Weights of a small mixture-of-experts language model, trained from scratch on English Wikipedia: 16 experts in each of 10 layers, 1 pick a token.
Below are experts of layer 6 (counted from 0) of a mixture-of-experts language model. Rows are named router (the router's row for the expert), gate (a neuron's input weights, with its number), up (a neuron's input weights, with its number), down (a neuron's output weights, with its number) and show model dimensions 512-639. Each number is 128 + 32 x the weight over its row's rms, rounded and kept within 0 to 255. Numbers have three digits each.
After each expert's rows: a language model's description of what the expert responds to. This comes from a sample of Wikipedia text that the model never trained on.

# expert 6
router:152153123179159133092143109145091169100082134079127072062133124090112100128131146158082130098138202161166118128097122155177110131121111122065098090129101049125139071113106155135110213128074174124080083100110067118118134200146114110094103136184184169100096175171080087106086105135153131117137061143109106138095134172172066131129060107173185098139192158144167111103114127111122147093143
gate0:126178175147048073134134106149152151077158105109084105051144117131142139054130149130106182074174137163066147102121093144118113105147145155138133122114086121127082100098153124099079138161111126142137120075115114082151111162156129157145129071159158126101158091118154130121129178133154086085131129148152084161162141132111177152156119139140197155122137133146077168081106120160110132102129
up0:160084123096069089150159177088113126166103102099127113101081119071146124100112083158100138160162137148097090132079091141093128161095136084128142058197089099145120091135192070132157122120153180096143095147085085119186125120134161180145158121119117133127137079159126105072144147147161116155114169089147128080106089125075113166157100104134163138148151095120119141122166141105144085105148
down0:154135177152057122173181129090097127149142108093087133118155146128197121170162127099165160116168085166133133130131126143164120137144111148212155054083117102085189175099211154092157097143068129105096151110143129167100122121125229144128175116090130132210180164110127136130105129116142166099153133129176127145111144110170149152083121163070101095226106155119131079137100140120112115052145
gate1:099171116156168155166115106116108088172170161165179149123100122131084077101170124149187185172083134155121102147173167141108153119125145155133138090092103120155136135141136178106130140121135109160055178091153175082114184186072111116152096138094126133120145108100112117096139117113166121150152071176104077104104114179131099174139095144119178094140142079178064140168147150210128108165133
up1:112105127146158166145129158134124166153158153169083124120057158140121099134133167106130101130115102157120112142215206149140128110132111099138106118136110097211125148138152132090128091083146114164099124161110135180150132086179147132127072134139090079069087123158157123144092148074121128174163162155107110156127103127138095142157189068158115132164146092158136182156134176198104077126129
down1:143093128149172183116150147116127090133153071137085108104118185095101145110140119116129191118124171190083178139121141167105060113149120156148161135121130143140179091118128140160227171078118189109150115151113133160197150165154148099118100090167110145087127127112198044137163107159166155142102167114061132105119096111078184128154162157127108179161102121121102075156136141147178085127208
It responds to: Spaces, digits, signs and dashes opening cells in Wikipedia tables of votes or sports stats, such as 3.26, +3, —.

# expert 14
router:127182145148148133104171153076052118203154113124075120134115177124122136157138114114145084088157180072174140137126134147172127127134189081082115047142105143147094102162132155108097196108093111140123090105097127150084137139129137104163103160126153201150176048121068106125133131170118101136161150159056078159057209137189100159105140050152167089124133129149140126138136111146114148146102
gate0:187112107080132070144101142120147150107126075137185135125138071151112121215124108137170159128098119110154100150086159138134097111100119178129174136123114143066085056098119074115098113122141135095118086182144125144128159166144131078141068062118113125092185115151140120177076127176143131078204129103108150160095191106141165123082060165135124152161078200114107144125162083112074175118149
up0:079129066113117042080151132137089117073160125109213100101083111095152067081106099089051129141062108155097127117098142112069064202210123191117142142132131113166180156149117156128139117139149153140144169121127149127127128128146118118110084154134141147144133163169110078116123097158114126091161096162140085167130145128085110161138166086127206101138131110184144192104167147131111100090118
down0:158099125072125084154137134150114152100186129123122172148181080146165076111208136098138114125151187113154109104150140161106177110192137085063098118085092143046101132083169114130162097120118091121151090077150088119144087146173129117159078138127136079127096067143140145115135172172095189164114131160098156174088153135140064199125112146131165089111155120145149095133165109113153091132187
gate1:145130157093125064167148097144104110162151120159165163151094114086112070119109098101088131132167148082104186080078170148168121171166102152113073111095147061115128044110190134120126076152147141145179119110140158087036165109115131103172086113122086135084123130150124124207164180099116118115071087075195135164100135188063128159195098141178135154153112184115098141149082124108123116116145
up1:119085140056125168101162156193087157134158104148106065172161113106198113210189142086099115150109150111116137173145089130139112134172178072174189152148132127135162153150111141137113136132136128146114159141073174143172087171117135144071132129131101160136116115165037136090145078120125189130127127126132190123063098149105162112162203091090129173183131109094177116121155120094107102149130
down1:107102116090130159094154139116152100128125117169124158117125134098142171128148130158178130106106150098134106155118085133094162106170168167186130135161185128155128203124161148130160123197096121102116120083180111160213088098178099150173104073195158171134117103126087154116146132068155148155182124139101077114105150159087058165094173148154188182130140164137107101168104109131140103096130
It responds to: Middle or final syllables of non-English personal names, often in sports or music lists, such as Azhar, Karanušić, Janaki.

# expert 12
router:151085166125153158143117215097098106120155146109111115083183170142136147146143165091062092087117202106173145127113152165095091138145136108112078096104138152136118000162121121115064115109116108099171147167113101176154157132084129162124119096149168104113147136176116149142068102134126110141129138108118054145098127101167148189141110101105117120168131143096141175131126111159145148104136
gate0:121124121099154174146124079106101103094134152107044131138132157129120110130178145109143133128105156122078140150124134115132109205075150122120080131092080143120119144078125085148130231164120169092145176129108134166122130157117139116075114077104111091120121203115160122198112119147164137166091091127069082109089101125168145116121185111166170191114133119119196153126108125115116160085098
up0:138184150126040149174151194136098177076150138103161113136085140100207096107121117144159097109142112087122155127082103085158090209090134075124110132072159096136149102165096149150087077146112127170129131152152144122068080108137091161117139116169131141110121096126163137136156090131073129062186088144127132113116119142086093155093111152103080080145101114127117104107094113105087119128122
down0:142150117142112127185138163192165170154119163147147149083175144143173109156086079124141092134114128157109200120100082094176160161152139131133100143128143126174112141065090104078122153107112151121139097124188165170169103131143059110124160135087133101116093131080124134111108157108140125027124116093154047183115122143130145134162163061091121078119128125104134095155151146093175167085119
gate1:179145123122178121158117137151069166085154161124179130109144118126120159114102077108138107085134183119134129119155181110116176109125148198119131056098126122144146128152084144143080164156117152132097050079164102144046116074086116080119169158111135141110124063130131100145157107120112108135075146130195095128158142106168161163131113148149150171118170157139191163166094182118120090075097
up1:122185115053104095167128121089132140133172102083173084164135077176154140118147188183100104129152111128123138086196117115153146062146102160074136110110138139133143037084082085087116155052158176095155105131149056103121117168146095141080132111135108104165095123161166120183112151117104127119086153161128146146168167103113126097116099102096122117135096102086138117142112117121096111117138
down1:144229121131084128133111134138087129101142084103110174120135112150207139178150117108142139103091116171151094110123137133083159183099124135101149086140103132090147103184152089161092178129109118110133152156153114107111154148072179098141122092147166128097130119110103125166127106107146116069067081126115087109103121142108109116127085157168109139140139128116124141092135099141147143137154
It responds to: Aircraft, ship, weapon and vehicle terms with units, such as Squadron, RAF, aircraft, lb, ft, and infobox field words.

# expert 2
router:167100178175124130077150139144102127153128104082103152161161135068134125149185116129094141081131127091154099117098148170162124140125127124116127143096170063139125075076139111095177150106092067180142156101133107110123143101124087116109138155108140157157172145167091097140100127167155085181141069135076066145110149091140079164148118099130188141168114097131163116108100152125202128123083
gate0:152146152155083107114143169135074150092116110122193046135153199129119120165109165117099102085179150104202102113088064093101118147137144099179121161150137106118188154141109131106132089127114108116149197149087110047174162128168161146092134128148132152100106133107138100157186109101091135102115056075060138086084056153119105167121155087097068132157158117144146073125097105141091112102117
up0:085103131097118145122144196149092079125105125157109146101135102164140122145066069125105138162113150118137156122168122157139171167174122138116098184125090110172147148160121122146141121136092154125115112115116083122134112116129181175190165130160159121118115128047095135180097138105092162101167116079174070131157110075155124110104143153128123148133092155173134125084153128169135155116170
down0:103136136095090162085096095202094128094137126128106141045083135156166117091133104084123115046137137147125156165170161055134166107134136121105167150130142076146107086094144128108179123159180118132102138150156086112101139138147131115200115161121099118145133108166138125159152137134169094110161135165149142181122144122181154146056161146113096106081081079102093201147119113130106054132091
gate1:149117131095084023127100107095101161072131120142112065079150097095129090160074078133179127101145092119130151115141123075165060138125176112072153155093166123214114134174110141077090125096087116122136109112123151101114155088090099087103085138098108124060146115133159103134150121161119195165163107144095177145175141140123093155171102125151125102138127103104114134140147151132145161116113
up1:099120114122089138159074072158080097037106161166151118117140119091163160106108132097147140159143200120145142128118194155132074170065119129121166076127118118175149135168125165162059150116093132133120151134149120128132099138149125053116131108125133129096171046098098111091106152107116153115167121082085141192128131200192180177109141158102109121147146125096131081114102158086129146144140
down1:072157143165085142116091091128117114119132173116155147125142128143138084137073094099085170089098143124152125210175130139095109140094115179130076117117089039174142164138131092113107152143117091104133153180114065105079128063197134100159150116118145171139169102142143166107141112100143107069119136138128179120113100165148107168104154109149135124118136119124091118083131068094166118131133
It responds to: Single capital letters or short first pieces that begin a split word, as in A(quileia), U.S, E, O, and non-Latin script.

# expert 7
router:121120097141175116165085137088056120144175116106159105127174148136142083127091102135101118153114131123165138155120112120121092134142150132146088083085133182126109078069068182086152138162074139157120085107119131099113154105138127157144141082125199113117129067161138107138115126135083065111143129129144053139118171136179143163130143146108139115096222138085141135134134119217128129087168
gate0:106152149120174109144151131127146161107088119136152052092155122120112091096188150113142129124165117183103073121125143173102174145126109169120174144083152088187152095117107091177104097125164109131189121159146154128151131200141052144149104089148095104093111146175140166133112078118170156090092165110121044157126169132137147146133113176145079161126129107087120089124141134094085083126139
up0:163088172138168116140118081105139105135158149180174163092116181154157213121071121171135100198094116099130182073161105153110110057122133131115097160132088100108167081129105164122124114119112104112136145128132155102157091114120150159162067131178155181088093120168125115156103151142154163185148175125098073145038126148052104089176135103093127076186194155091151140132093197077152138144150
down0:102095190032125160164091160140147120156165053050156154207176077135196146086026095179155112128108157112073106122169101136098104134054151112167100161103157135129226136117135131063121166132093112157157120093122143100158124136111131126074101119139149151096139115086167115142108108115144129081158115147115076078121095123091138152085137159141141107122083125102154151153161157156179103131167
gate1:180106151171116143110143202163116164155158117088123114069135168177127144107146126114155133100175142143177086135112137096142116107178131114081075167141220155184112184066165159108111154079136130134137133155087086092163124113124120173072110144131168155138151152109200160103160126142162171122191121185145159218104117054103112070118081140128133114133104097073071129101121106149120119108098
up1:155097119155084113132130132072159133122135113179117117132185228118120167054104114148140092148132203138146129130123120075092116050143137126122083137099123187072163144138120095085101131137139112139102176155149091112076178108134122112135193186076118101098176160149088103132131164103095131254151110184133158154148143082118150065082091100118171095150146121148152142104120184138133140152138
down1:144103124115147120102101091103104174089095104109087152116121168157127185124115136105155129074141130070130126162148133150119176143115100130107158182122163123150109098117142158149134142149118126108093060138120062115164157152120092114109084186103176101067158167168128121123121103144042107106169183134149131156117143154132139093083106100130143102120069151155131131124109104106132141143196
It responds to: Sports words like Cup, League, Championship, club and ordinals like first, third in sports articles, tables and league names.

# expert 11
router:126168171157151125127178114178113109127081050086112117155110157089161112152125137059132130078154138116129097160149194160128129153189090123089090130108141124118179079075072112076129119130088125162172085118114066065137166198121104073083167112194171087131143159141132140113148150148129084157129078117077127140106144167214122162151086126153123105149131114090149135143099131137094109110134
gate0:122156177121136138072084135083094160061095134129115159143137133066149152126131084034183171169128059164192070144119215152107090126135143171094131096119187133117156126069106122091079135085140124129150066086110130074117136128156104128122106138109059098127101090082118139145143142118128128073098140120174152147149133140127128127109138126168122162122100151104134126050093100125181136135146
up0:121161157148076086145153134160096179152201119138119168151155104126137120168179144103103085161148157098097130081137164176114154138075133122138088033115120121119108176161089195139130110147116144176130103106165153158122145110130155124090136116180129159142107145149131130085157133181170151173091102117143117129125096139158129113104127141071123106123121118137152132143166155105149142151129
down0:076128115124137063112091131140103143134216187124168147078181098140107123137080141134111121080180102078109160143135122136073197186086134149146157080147082089154114151173110094131152110170141101063130153138195158193224058188116177079133117135092095142134042195102105159112134091123150112119119151123167043157163092141158133103126148123096149098080150123163142159141167116123110113176097
gate1:053134223077119157086124119148228136087100126085130109155122180145135128115124124145111106066120174154115123111128133179160166104111184098085153136067115145109169127100116117108111165146153116128147126192214130135067115146096100111071091100132148139157063126162218187161104138131142125127115151106140097135162108159104138141179107159120144123169125182106078118115106155119159144078103
up1:081133159130135094130117163152155099148143116118181072156088115096143079113103139108113151142181108124189139145066149178106109167164084172114178097124148074071115181116112051112154128134139124137173173136137112085134134106127113079155126170159136115173149132130157147151162125116117180106145061132125054128174069101159108098162098123113180148131120150150146088151081113113139115171138
down1:142128144123170165121195105120125152140120083157139168110125068135110164060130167128145145097134115174098143139135181141106141065076082143083112136115159206131147138160156120155165165143093127128184120149091145162095123053119113085218135177191093149134144125120105184130146136117115120125145175113142114156097123155095132137094165137072099106143100139116123212110069143186207171210106
It responds to: Nouns and word pieces in names of parties, governments, schools and districts, and in section titles, e.g. Party, Democratic, Geography, See also.

# expert 4
router:148145185141145138141177156104157133125188146124168129059137168094065147182093174141121125150158146143144140171118133120148134160171078089104106135117135045166088120095100096088163112090120136146186134124155093125162172127138166149175154119211147178137122143081121075000144155202146100158120114112120108134097174174123078121175128116189145113154117151090098094133133084107106122102101
gate0:144116110116143040143159141114104128117142140138154140152197110105151141089153129127149177121140102133128050115182099121207099154137141162120113094097128158089083108078105163121126166148127117148126128089154118141112103156105108066135100059137133155118094139164149135154136180058175110134129096175067112073124210119144127076151140187165131135081151094113132116137201159104112173106125
up0:093157102148096090095152133117106125167095108150163183139183084146130154145150142095194187106169119141107088108182139100143098118117132144105082104135112138101094181106135164186158148131108112119092117070109123154117099188122132088093134128110116144118170121122106103113201141055133132142149098125125206091134125095117120136111105143196114126203124113170134106133186154137096137163182
down0:184136105063130110102125147180058100093161129145118137088160139188116148129103161160144071110120157112098114130154150130135106131105040079121131174172191091102133141068179105105136100130115120104112084160125132140110149066135128159121173110077135187111147095187121115051108126175152141095050149127140158171117127109111153142153171066104101143150063132081085094125128167143171168127133
gate1:117096173120149104082149205139112147126090139062147116134171093147157145124170167097101092075151194075119068196137184114087135095121124127120124072154076154160055158117184139162184140131177102110099146132115091147139117152111124169183062119122212162157119135079108159155094137132145104086135154151108056162112126143102119124143176152143118048090160183091141082137151121128153118161133
up1:110147172158137096165104101154166154120126106089107179137147163115133196063144134102121079056170134119128108154113115169149101141040130182119200083104111184175144123117171201133135145129175112144085135167130126148093166121086140177115131104229110118142104115127209154144147123108117128128118186129137115106131067179149115122146120135139111129072143139154149137128164114163186135144114
down1:148132141145106145107099118096126183120146139137124137108123136178147137116084120112206099114119125143165144078127142084123197119140102115152158153154078151105083176110220132070132085136168174103098124191117101103138169127095121152162067164140131105114161198166134099154126102182140098111131111181141114100159094151154117106161145153086198091067099163093164144061128141107122098121151
It responds to: Month names in dates after on/in or before a day number, such as July 31, January 1857; also table pipes and mid-title word pieces.

# expert 10
router:149153160118145171100185125080147129133071077075101102075141075072156120157172102093123123124162129107135165156083148149131116131108135087083142132127104064116197102093079108133138140101159105150154096095113117115070158138122088124141126117153167165134161069099104096106094149141115084140099064181117098181129143144099093187141125143163117140215164134094082095171128100138101145091127
gate0:110169112164083132187142125160103159122137105099130132112163122135158102188107196118125129184110174099179121127136142140122165090098073139049093119142162090175089054164135066138158185151147078109129160106108105055123156117131093162134172172091178070131132166091106110135125144121108139199138151148131107173150173166213173120089137101128127153159147076142114043146105112097153154145109
up0:094131142203106136175085133144140142075118130123127145099163123136100138143116127139103157113112137085163129145119127172104145132155150156139085146126179116077131108111167137122119162120182104106094135099139090096099112097092101168153126124103140102118121157084138135122139184154118135166122145142095119136170128186133085105127193131173175150126121130131112055139096133118187147151075
down0:095096138079087094135080185180134155171120162167170104157114081150119144146141095124168125107101126128134101114139120091104113144221121167066095094096141104135066092091095096158101147111162138189069139132134146100176159090123103129140150165194151145164141123132116079085170112119091125064069156135146121192155156144089130092074159179132163130094163091092137205126136099131129162145139
gate1:192111119185174184135187081158153102129118119098095077137091107084095123102135126099156136189082126144164150129138162135141118108142163081077217111202138175115111106150134158106114172171121127173144133122121128100136106169098120111132148138164115137143131119142122129127113143139158166135189075070136124108097150179144100110152187115095129190138148148127117134134134147091111077116107
up1:131181146104155196165149171107110141138068155097115103129145159060132139151121102160154181116107138180158078070098136126118056191073146067109130143152132109084127118090123141158096188163123200208159155150130173106149104118090111166140081061182153100159079091147113143141131140076146197090100120059073101110073092162126115138160177103158144159118162197132129079088123166124163097101099
down1:089185126105144076104125163125091107131112119113138099112119181092113134109148154140157091139104124140122153105203147096096131148156120175142149088177103097136091162107127155122160128068118117068174196089146155116078087139155152166092051124129116187125138110130118145140175180113135149121177116128082203151176135163139115162140143137120077110105145147133104105119097133042100138116077
It responds to: Digits inside numbers, especially years and dates like 196'4' or 20'0'2, plus number words such as million, century, percent.

# expert 13
router:221108136170165130068160186143123083144093126141120079096156154116097118144166128150079124138141206088125128151133188127139136106123142119127124164148155093160173122111097093155137195117125104113136120095142114144137131134103116122185156132140224169112125154129137113067064107127129145121104129143097143099118185143114104187112077176178153048183153136082144158147165113098157189109121
gate0:154100125138100158145091179146163147093166089122137106155104177100134126083132162188121128099171119141112122147090164109167090138166167144166088129130108152163164187069134094133135108148102107077120117121156093149093126133094129115143138131098055069152129122218137104126087167182111131137141133162129109073130169121155091137112110154141144126111125075140164158096152097109139191163095
up0:136139135132115132119148139149067089154085075143217138147138111197103125165153101137111110114118148124055120162135098134095156136093120167143128117129142142126135148065111136119095093108136087154122120106116058147122151135135069058138143131097062186147062126155111141145110096123098101126150088149135138211096161124068077144121150133102133176104109160163147154079098179177141125119180
down0:131128127097140168102106106113122155120114156164090096187098136138154166103126096104129117156082116113093122126143133183134175127133167137119126102122168098111100141073075068133175164111129167129135212165146109107142104097161132187144185142118128147115058171117081083087171135177165121123141110140167137244174139123109143179091139181151143113152057146160162176123114156133098095105113
gate1:147089104136117171167122067147102111144153153125156136155133135106120072117098130198108131131170141103122118196097150126152106088097144193126189107093139152057133109152113145131152101096153100129078129191115159105128114133179108107140173155098170101082144109133130099159123166123125174178152132072071086145153149132144117154162173182177152154163118142124101151191120085070150131074116
up1:148126150123083144141125149104143135209105175155133142176159120113093169165139119168142112148083121117074121176116149133132076139095132186138143145082181147147104133142127127095122130132150199103156136184132079138073138120111160134169119064142117177110162156092117135073131080131131086119092148183165166175152120110141132058149108107075098111114143130133168144079156077106060148135086
down1:088105120132111136141135128110130088193154087122161171159165085186121166084097090121178127097104166099126137158126101137079087127128109149126190107150144170124150072142094140149148186153185162097089127146140114076138136111198103152123106105105081126141152160150081162118105108182153062117091149198153088109132115111082123115113038100111080144067156152162059146109121115154090114124096
It responds to: Individual digits and spaces in years, dates, founding dates and coordinates, e.g. 1 of 1966, degree and minute signs.

# expert 3
router:139122162133139112084131134107113081128147115092148097118117117074115136160166137134073100088142210142171126170099120166200125136131114116111122095173119115085124128099134091098104166055105164128109124116155064134113103151089086133070140089164192141140116097079144102119125106214146124097139107142094122133107143178199052105124076138181198052174134183135120104124136106172123115101165
gate0:108115083096134110106200102138158098116128146149114145152112172174093140118096115103219138216104099142144103128104081154068148065152182086108168098110137109107100152139189131137179106077079148096153160132101071136149173136132112079138162154093071126155155162095130162105143148052095108146155144163093131146114070104134132130082152099116160140118128139191139149129121091166100154045154
up0:140134156108152105147039151128120178149201108133099117127155092140126172133143130112092126056135153137171141142120129129152091180105137114143178103177149148059164101123119112164087120130112121131140134149131161083146134084112117157143213082098225105116154116136187098123091132153131081103082059136209139153166143080085082134110141152121108076105101136076122133052119130127121164167151
down0:162118120115129090136115095079145156128155114103132118128115085153131149121150129158098094062117165092155157127092121119137084167136083124128139114137147085059051113144155045105141110098116075146136141108141152122080107175098104101074151153126108098170148052162124108145096120136141137098115142154110125171127138169131141142121152117110149126171146088090110116114074130163144168159145
gate1:167140134172111103137165174090116110148147163176072139144143191104132108134111143103182166169135077114111120075112106101141061159156154078124109144105148114097125124085190089110157093125125099074192148137174169122106126149135057148074144076124148127227161073161111084142117142125134120120157164129104058149155119117104078115120146169126119115099116118074090105167134185120162101119154
up1:083109105106113140145122141173086142145137143101130070178156148090133137096157094121097147168108114092152130132140122096108094119145105112144082112131121160122102105126094189125104182071098171130142112113130115161140084119130179198089130116210192109136100149101150133143130123110129039150062106106127119081117046177131111172139078143116172148086120127087167121132083146168177134158090
down1:138149133145108151137113156131123169142123157168118078125167117113185172190097139106046106085066128159164171120099100196162156123128092134185141090130153076112185070153078107137107132109077132119111129047104097172107125157104094137233105095098113096118126180121082122109135076184130086133141133141122085147095167159125160140127116096100137082162130187204120127098122115117093092179138
It responds to: Past-tense and -ing verb endings and common verbs in biographical narrative, often after was, he or to, e.g. announced, used, spe-aking.

# expert 5
router:117128110137121116152125148053088159129178171110101134060150180095140141132131142162044107116130133112169107160144129120079107094157136131094091101095100115157099122093120100164126172121085136160148129119108110078101140117043097144130124117132127186086147157189141121095062110154095062155154146140075094138074155181111138167147117098169154134156150129102159161133090176231114135093126
gate0:109121149126089101123174153119171155109149117131135184135133122124152135098132151171111128131144111093193130076167118103140125125154140131094230150115140160120109030119123083137029155089117179122103162105167150089142130071116093187139150106125094131138098151134105115151078132145145121179132152107145125132158114134098160130094153149095079158163117141128130145169133199078104172108125
up0:106164118114093196096127154130142149174141152166105143161097123087123060124141116166055108128145150127154060161135119083148141192127139099076166141151091171116094125142077048123147125145131158197071130104127119088163152132155129184107163151150094095133148136146103144116100171122119113133165133169136138155160084115165120144143167163043107189165176121150144096145088177097123118056073
down0:134081062154102121098105114116114122128054149134130121154193137137133100152145014064134113178126126103147147053137165108082147143065114161111098170196142132116131074162141158140130158113151118154077116105104177118166079148077061125144067177092132135164142131120082145170174136166068190094129090158112084107137168161103139127167146082147127150156080116157105094161162071163146121055071
gate1:092147152144101098163078165098140111200147107142136082096081167176095107097160157142094093150126051095100197139135165125116158184131110110136094103187084121089158162170135169111147148142135093133157192095161099124161133100141155170169124149150136120119118127157148166108133204089098105126079199183172110084121145130045104139127140115127082162100170121133166099096151184177106078119104
up1:093134177162128147129126119126088138099195103087104167142139120126105130131141132137091145175132120143174112123112144102119092106118103143112171161186154123122143098076150124114129127106152105164167105140123099149118154133157163162109132161110127110128204109141176240085158122078142107112084145082117104139113170157084139121071149140152146148201200104113114088113162090069169141202081
down1:104113140100098132159144139084066139142187110131124088148124137141072112121165149156181120080072099133153103110114194137154117168061116153166138131086129181146118169104151101139114111112050098187174111133078145146113172164117148089104142158143116125082142100147155163125198088130128155162075116165136159155138117128148122168117140147146153093148119097066106176097135118109127122081131
It responds to: Word pieces inside scientific terms in biology, anatomy, chemistry and taxonomy text, e.g. acetylchol-ine, pericard-ium, protein, cells, -ensis.

# expert 8
router:162104110188136104155151099154139097116091095139118056116134078120080097147131117152112097092171174144157156199124127170164096179137114153140144125167125097131126125098135134084181159131129152113126081129128118151135133161149075069111178073165155138121172126100106069037112158151093117134202109140130126123067133164098106098160125121153154077157177165126139114143145065103071098095168
gate0:100153119091132139106153164184154152137112156190136090144165153154170085100082099148153157120107093124134153116099107103158154121108063157085166182143124122135123045103101134146121110022018190137098170099142124079135158101062092148194131166152134135114111095126194140075093138140159095093158191091150097112159151132113173109133144112102117133040140120086117114164129127207171105100115
up0:146143110095112101115089043149098099145076114095156175138045143150123086087124161111101116156135156116158145131204089121149155105149043138166067149101179115082123232103145180029109162130153166155143136137141151134128156084113109087102091158143163140093141152172111149168208127154161149133169103104137136113123113068119196173136068158129146148139108134165136148114166113157146090146144
down0:191130164091136104141109115105123136139105084105146119163158196066115110122098127115119133125143115170117106157136170124120190163099134189148093089095120091150160143181184077166143135142142135055121091039109162193122162138146115159138106109109135094178152054113103115102151116139150174106109111158108090124131134141143177103129129099134157121079226100177162126088122114163137076149114
gate1:175129128129093213121150144107089028089142135145118107114102084130158148152088181133110129172149068136115157133137188121152090081235057172138174142119045135098124142117149071143139094133141111133125128150119120178063069145204072127163143136160126033167180115109063096127150085133148118121117123119112110173156156176101130068093101144147114148116126100158121138098157147150112074081142
up1:067130092109149140111097179173137122111098161121134159156116140096180145117162110159147124122123163143135111077154165134116155110114121114124163158089121135116152052090163102114097144139115100135124140074123087109059117131098130112097145109145141112137116160110157142150166107071140144071124155124144155160133128132144060164137160090161088162070136076128144108167094172134055137121085
down1:106065157112117198161132150152122110166118128148169182073068092106209147090090139126117171091108118166079100087154136117150144130122122116155183158118105098052146141128174147145144135115122136172170181164162082115152118129145078125188222107110173175161129137126119117130080133131062150189112102146119131126132145201085121121079157151138070141132125145131128156120165151113139094126110
It responds to: Initial consonant pieces starting a split word, often capitals in names and titles, such as Bl, Sh, B(azaar), G(iroux), f(illed).

# expert 0
router:138172152187200145118175140171121133147120074167136091106131096067105076141186119135151171108113113128115147156106130148162127150110127123130108124134122086151149084095053171107149119069102111158110128126137071126117129123085167141135146126080166111131127181148112082130063138172084142082137137142102097161042186151112131074164096097157186074182135188176117165106148087124129164106105
gate0:168097179144164171130123160125121111095145073158118099128186169161127104103127178121116200153128105153108211130058175080093164111134088132125088086189144175155109133097153171088144165171119152080139062120138154144148195068087134119081100117146154106219158083095112149130101144137140106101084112120193067149115072096171083151072122170161137167081141133121108104088081163113112120164157
up0:085189130114091104082144143163144192064137178176090094105134116094143118155091103102128171153118100107121161138144140186084047145164150125145099093187128098191102053112098189104122133102123105143144180137128156078117114070152096120089068136135141173215204121151085152147086139131122153123120103191112133116131113194145091103128089143075077055151104123103140084119091163075136144184126
down0:160155068135144077075128113185131136143111138149144155099194133105158146140177196125078130137104150138158152174122161201116149178118122155139060155143155097141171179120090130089102135146191143198071142094162108072132116080112121095136108146111095143113119146132183147135136133062112157079161073099181113140158114108093099113122143096146156128157158128143145114162133142069102090123117
gate1:065099135113169141134130127112115147110135134121127142079084152096167123106143110114059039143090194135126162158147141161119162106119110109133144200122126129077169096009191008136105021097126168092152174123134141114130072168124174128070153176138126125190117158123159209131166103119111141141114105162103170155156095012095219143162159063144158145067140124149124121179056136116168147149181
up1:124142182115093095091131163155129100115155139148150143194107180135103167122137136132172107132198149177136129125041150175109108136150162129080090101058184142139163062055127115163155095102152174100194159079098121101096169065154170149143129093124114116189125134122124164125176116138134086124109117160157172138127103070118143121114091097125161117104127107086138156141119203145117152129168
down1:028146172171117118134137101126154132113135123101200103071171133111148057124123069062122102134152053124137114139089111100134116113131127107156155129173134096113146073118060117123102104131092154151143138098123151193092140162152170127143133168096130179114187157082132116088150099113138170141176088096189202124134157085127090125127134095100116126161072100152093152216086173153198129142075
It responds to: Common function words in running prose, especially and, a, to, and auxiliaries such as is, was, has, would, not.

# expert 15
router:169186169194188127132188151106091084077138135137084123013169082083098108127145162163107140132165122138077171152120166132157143177149157159149103123191131059117164099122129109111114131118144130156149122080167096065102166127102134172161141199129157160134112155120134141089117182151168137115192102166135124094142127129094078155117126113168172149124114175165136157128144112126165165097095
gate0:180102141154157113089186091119136143189166106221114085126160123106087135188126094182111130131119158180134200119108178154152121068094079154177107145149107126111153094135179129155124134121160130107133130180112123133166143122162100066108170145121148147151145181181115159120083156129106109139134117127107116206111170143100070060129143149135097117070067135132144138158068146174141132127121
up0:091117083117065112148113065193196078107115086110133186187138146074113158133138129063117109200113105116115116157099062123128170194093138105121152171084133143179087092155162111141110134087146103132069100092106116089130125147078182147148133101101103076070120080070104128131133133111123104110164107140083096063206152174130118130158129175098162163140088094182121077165141131070106172129120
down0:141122153186153126155069159110102154188122138060161109130183115089165174143148085110110112194142167138076073175104116144102146142105125102111067144128131159116089118164077133124181116162150112073168083117128064140134095144168104041129138107153198073101116066125124088067119083197090162094168101147148164129152117134141113121108139169120131138130129101104140167094144207134113183110092
gate1:124147110155123181081197122124117148150136099131095125115104111136124129127082147143121103121143165093125114136150181104155184029119103079126127166157098120206118113066112122153098109149129127087071131136101117126134120107149157119148147201107064131095140136206118195119104140106168129143152152101176131090128159121153113157138151097131095159172137094066072135105140065158136128160171
up1:126106103067096147207151135116121100111126113144142120139103155071099150145114166116122132095131160153148073158158112176093120138135116086136112134110157089080125100117139105118201154130091086137174155168127078154106126128149129157132148165159144071132096131189162086192142215129103166145066067136168120135133119170126139129119128190121221088079174114149121157137131084114139064109115
down1:081103127148167108135099195107006100094141103119134059151153162135099129128138151172138074142171119082081130100125119142099124151107065153134156139132109161123160145129083061124170159118140102126166091140096148147131151207162121107101157096145125127138133118117081116133172153182140164128116102095124204081061100161165116152146135115136116135100145109182122164100110153092118152144163
It responds to: Common prepositions anywhere in a sentence, including sentence-initial In, and inside titles, e.g. of, in, on, at, between.